From a checkpoint of a small mixture-of-experts model trained on Wikipedia.
Size: 13 layers, width 256, vocabulary 32768, 44.9M parameters.
Experts: 12 experts in each of 13 layers, 320 tanh GELU neurons an expert, 1 pick a token, a sigmoid router.
Training: 239M tokens, 6399 steps.
Below are experts of layer 5 (counted from 0) of a mixture-of-experts language model. Rows are named up (a neuron's input weights, with its number), down (a neuron's output weights, with its number) and show model dimensions 0-255. Each number is 128 + 24 x the weight over its row's rms, rounded and kept within 0 to 255.
Before each expert's rows: a language model's description of what the expert responds to. This comes from a sample of Wikipedia text that the model never trained on.

# expert 2
Description: The word as, especially actor-as-role in cast lists, plus table cell breaks, line breaks and verbs like became, been, be.
up1 [115 150 139 165 125 173  69 119 163 143 114 152 138 148 144 134 155 125 131 127 130 133 178 135 166 136 115 126 142 160  97 151 144 125 158 108 133 146  84 126 135 125 149  83 150  95 189 106 112 131 172 130 160 105 126  99 118 129 139 122 103 156 130 114 175 156 192 100 116  89 157 106 125  91 120 116 139 121 131 133 125 103 119 145 128  88 183 140 120 105 122 121 132 150 114 107 146 111 133 145 142 115 161 174 114 118 133 127 154 142  95  81  79 124  98 126 105 133 126 133 126 130 157 154 138 125 119 114  77 102 141  49 116 124  96 137 135 108  97 105 150 127 136 116 148 143 150 130 126 134 168 136 162  99  97 144 151 159 116 113 147 170 126 150 141 156 168 118 121 139 114 148 123 126 109  91  86 130 157  93 146 116 154 107 110 177 207 152 128 156 162 125 133 131 167 135 110  91 119 147 162 106 121 182 136 129 120 146 113 150 157 114 145 101 124 142 128 118 145 113 104 141 150  91 107 138 114 129 110 105  99 138 154 119 152  92 170 145 151 143 133 104 142 107 124 139 108 103 131 123 144 100 111 103 166 120]
down1 [143 113 139 104 145  90 141 132 108 120 154 113 107  94 145 131 163 102 108 100 147 112 145 111 132 150 128 104 140 109 129 125  97 112 183 151 108 144 140 154 109 123 159 115 146 131 129 110 152 146 111 136  96 143 160 102 113 109  87 109 123 101 129 126 136 145 153 135 129 113 138 125 170  93 165 132 100 121 153  98  96 118 134 161 135 163 155 155 119  95 159  91 118 119 134 131 134 114 151 142 118 104 121 113 107 124 123 122 209  98 107 142 149 143 127 161 158 111 122  92 128 143 123  84 162 159 117 126 148 156  90 148 131 122 143 118 113 114  93 106 148 138  90 132 136  98 115  46 158 114  99 112 104 101 161 151 105 138 128 131 165 103 129  97 120 152 138  77 133 148 123 130 160 151 178 123 166 139 126 148 142  99 164 116 125  87 120 124 145 114  87 165 145  89 123 130 157 106 150  97 114  98 116 126 127 153  75 103 140 116 149 110 113 142  24 115 172 122 132 124 118 113 134 127 105 125 137 107 143 117 116 146 124 134  97 143 112 141  97 127 173 145  70 108 100 140 140 142 129  75  99 134 116 113  98 125]

# expert 8
Description: Paragraph breaks after prose sentences or quotes, pronouns she and he, and names of institutions like Board or Academy.
up3 [153 134 172 158 111 137 109 192  93  52  62 119  72 106 103 167  62 117 101 107  90 107 131  62 131 112 167 149 133 114 153 134 114 118 163 115 103 126 126 153 151 104 109 126 138 136 134  99 123 158 122 141 136 151 108 145 137 115 118 118 107 161 118 139  93 118 102 131 121 183 122 114 128 113 134 146 137 133 123 158 160 128 163 151  93 152  82 169 162  98 122 146 135 107 101 121 101 127 135 150 132 107 140 128 132 167 134 113 116  89 145 113 133  95  92 119 126  70 145 134 143 128 120 151  96 152 155 166 161 147 172 160 121 102 113 110 114 147 112 112 170 109 110 129 128 103 169 188 120 203 136 154 108 157 133 133 149 127 121 165 128 123  97 114 131 162 154 124 123  96 129 111  98 121 119 127 135 138 111 135 156 130 102 102 149 116 167 126  92 156 126 143 109 148 101 121 121 115 125 122 117 116 129 100 172 101 132 123 125 153 106  88 154 152 134 110 127 133 137 150 106 114 120  92 113  80 128 137 163 140 115  96 115 132 112 130 118 123 131 105 116 144 129 125 121 101 147 107 129 138 146 181 139 116 131 123]
down3 [140 142 114 102 120 148 120 113 124 152 120 137 104 133 106 130 172 145 137 152  86 137 140 141 148 128  95  94 187 174  95 132 160 105 119 136  95 111 137 129 127 169 145 173 106 146 108 143 102 161 113 128 149 137 141 138 132 120 144 149 115 190 150 151 121 107 121 166 145 118 129 132 121 129 181 163  91 119 104 103 152 142 128  90 134 148  84 119 136 130 138 118 124 124 129 150 105  96  78 137 118 137 127  91 142 138 134 169 109 132  89 134 106 126 168  93 125 153 126 104 148 168 110  85 124 138 141 156 132 135 128 127 139  98  82 112 151 126 185 121 147 122 138 128 153 131 161 109 153 147 135 164 111 103 127 108 119 121 128 152 128 103 146 127 165 122 131 138 145 119 104 103  98 133 116 113 106 140 150 153 121 131 148  69 126  91 165 119 144 151 124 180 108 145 138 160 138 151 131 127 122 111 172 143 159 170  95 114 185 153  98 135  93 177 136 126 129 137 149 178 121 106 164 123 111  98 161 179 123 141 125 168 110 153 156 114 112 131  91  90  89 109 123 154 114 126 170 154 117 189 122  88 125  98 149 148]

# expert 5
Description: The word the, single digits in numbers, and closing pipes or line breaks ending table rows and list fields.
up3 [141 138 149 132 137 109  84  85 151  64 148 167 115 129 141 139 175 111 142 121 124 134 165 135 151 160 121 135 128 116  78  91 155  73 123 175 180 129 130 122 163 138 155 125 138 138 125 168 127 101 193 119 100 112  94  97 131 141 121 136 129 121 119 101 175 113 133 157 132 142 121  78 150 146 167 143 100 149 103 132 109 128 104 153 119 124 121 148 124 129 139 119 148 117 111 134 155 159 165 116 104 113 127 128 163 128 125 132 166 133 126 136 148 196 109 151 161 116 146  86 141 120 112  91 140 151 126  96  84  85 109 153 188 109 149 122 143 123 129 132  71 146 144 100 121  84 125 135 140 122 127 134 132 112 104 123 175  99 153 144  95 114 145 188 119 141 163 138 127 121 120 131  98 131 129 144 124 140 128 111 164 169 130 130 119 188 127 118 138 111 152  93 139  97 131 125 107 121 113  96 108 144 169 168 132 119 122 146 114 130 126 111 118 139 121  76 106 121 135 135 131 132 148 137 104  88 174 136 100 144 129  85 143 115 188 153 130 127 144 112 117 135 139 120 129 131 142 158 104 126 136  78 172 126 159 119]
down3 [129  66 126  93 157  97 151 149 105 141 154 126 104 118 133 117 130 120 106 116 132 136 147 115 149  89  87  90 129 100 131 154 142 111 151 143  95 111 154 118 143 134 170 165 131 121 137  84 123 105 119 127 125 167 105 109 166 155 170 116 130 153  94 148 162 126 117  97 160  97 117 103  83 147 115 111 155 133 172 132 121 128 144 179 111  90 113 178 145  86 107 106 110 108 112 106 130 125 125  90 104 122 155 153 162 101 130 106 137 147 118 121 134 116  98 105 115 131 124 141 115 153 118 157 128 124 172 107 125 121 148 123  79 127  66 155 144 154  92 116 150 149 141 132  96  96 114 113 136 118 131 120 148 106 211 114 145 155 211 123 146 146 150 129 104 141 101 106 123 163 137 157 125 119 142 140 102 126 101 130 107 145 160 150 120 116 145 168 133 119 104  79 135 115 136 120 125  68 107 140 111 114 120 166 146 156 101 129 150 129 113 100 105 171 107 149 129 149 112 114 108 118 113  90  84 110  87 116 136 130  89 111 117 150 148 121 134  83 109 146 111 124 135  95 137 134 167 125 127 104  87 152 114 141 124 118]

# expert 3
Description: Field names and separators in infobox or taxonomy lists, such as Genus, Species, Born, Died, Diocese, plus colons and semicolons.
up3 [134  95 152 100  73 109  91 114 128 130 112 129 122 137 133 154 126 133 141 123 132 110 177 104 130 119 119 151 135  96  97 124 123 117 158 178 117 151 128 133 111 145 133 106  86 121 100 101 131 139 140 114  76 103 152 161 110 146 100 124  94 155  88 112 157 182 148 117 108 124 137 137 122 122 157 152 118 109 139 159 126 123 102 119 111 111 149 140 119 134 124  91 132  77 103 148  89 107 106 123 162 129 119 151 110 124 114 116  65 104 110  92 126 143 108 102 109 149 154  99 145 105 130 132  94 119 146 119  94 156 125  92 156 124 147 138  91 126 114 106 132 106 115 102 146 109 140 110 125 125 147 122 159  95 152 151 126 121 120  85 143 170 213 176 141 148 129 123 136 142 153  96  89 107 154 114 124 156 109 139 146  99  88 152 137 124 162 152 167 105 126 155 120 112 113 144 157 125 114 152 111  78 120 155 134 104  79 102 121  99 110 153 152 116 116 145 109  84 141 132 148 141 125 177 161 141 147 101 122  67 113 142 138 131  74 111 148 155 123 138 125  78 113 133 118 139  97 111 146 134 127 111 128 159  84  69]
down3 [175 159 128 132 102 100 110 144 120 134  80 111  89 112 112 124 106 167 138 159 132 148 105 147 155 136 109 144 125  88 160 115 139 134 171 124 126 125 106 110 126 125 165 117 139 127 155 111 122 135 100 139  84  96 109 125 111 164 140 156 127 162 128  79 167 118  90 139 127 132  94 146 151 146 114  99 123 119 141  65  93  96 148 137 117 129 143  74 141 101 101 132 156 135 133 117 111 165 162  47 134 108  98 180 113 131 140 152 111  72 123 150 108  97 107 130 115 107  93 134 117 120 111 147 138 105 146 119 135 137 111 134 112 143 143 156 128 120 122 143 126 125 153  85 156 107 142 149 100 126 165 115 151 132 162 111 145 127 107 147 153 176 150 136 120 126 108 149 158 161 123 124 116  78 132 141 138 137 144 177 137 124 113 163 186 135 133  82 105  99 154 132 151 121 124 161  86 163 110 190  94 157  99 108 107 124 127 120 143 151  94 157 117 132 106 123  85 101 137 110 100 137 153 150 158 127 151 155 129 116 102 151  80 117 120 122 142 111 113 111 114 123 166 146 160 121 128  84 106 119 149 169 132 127 107 144]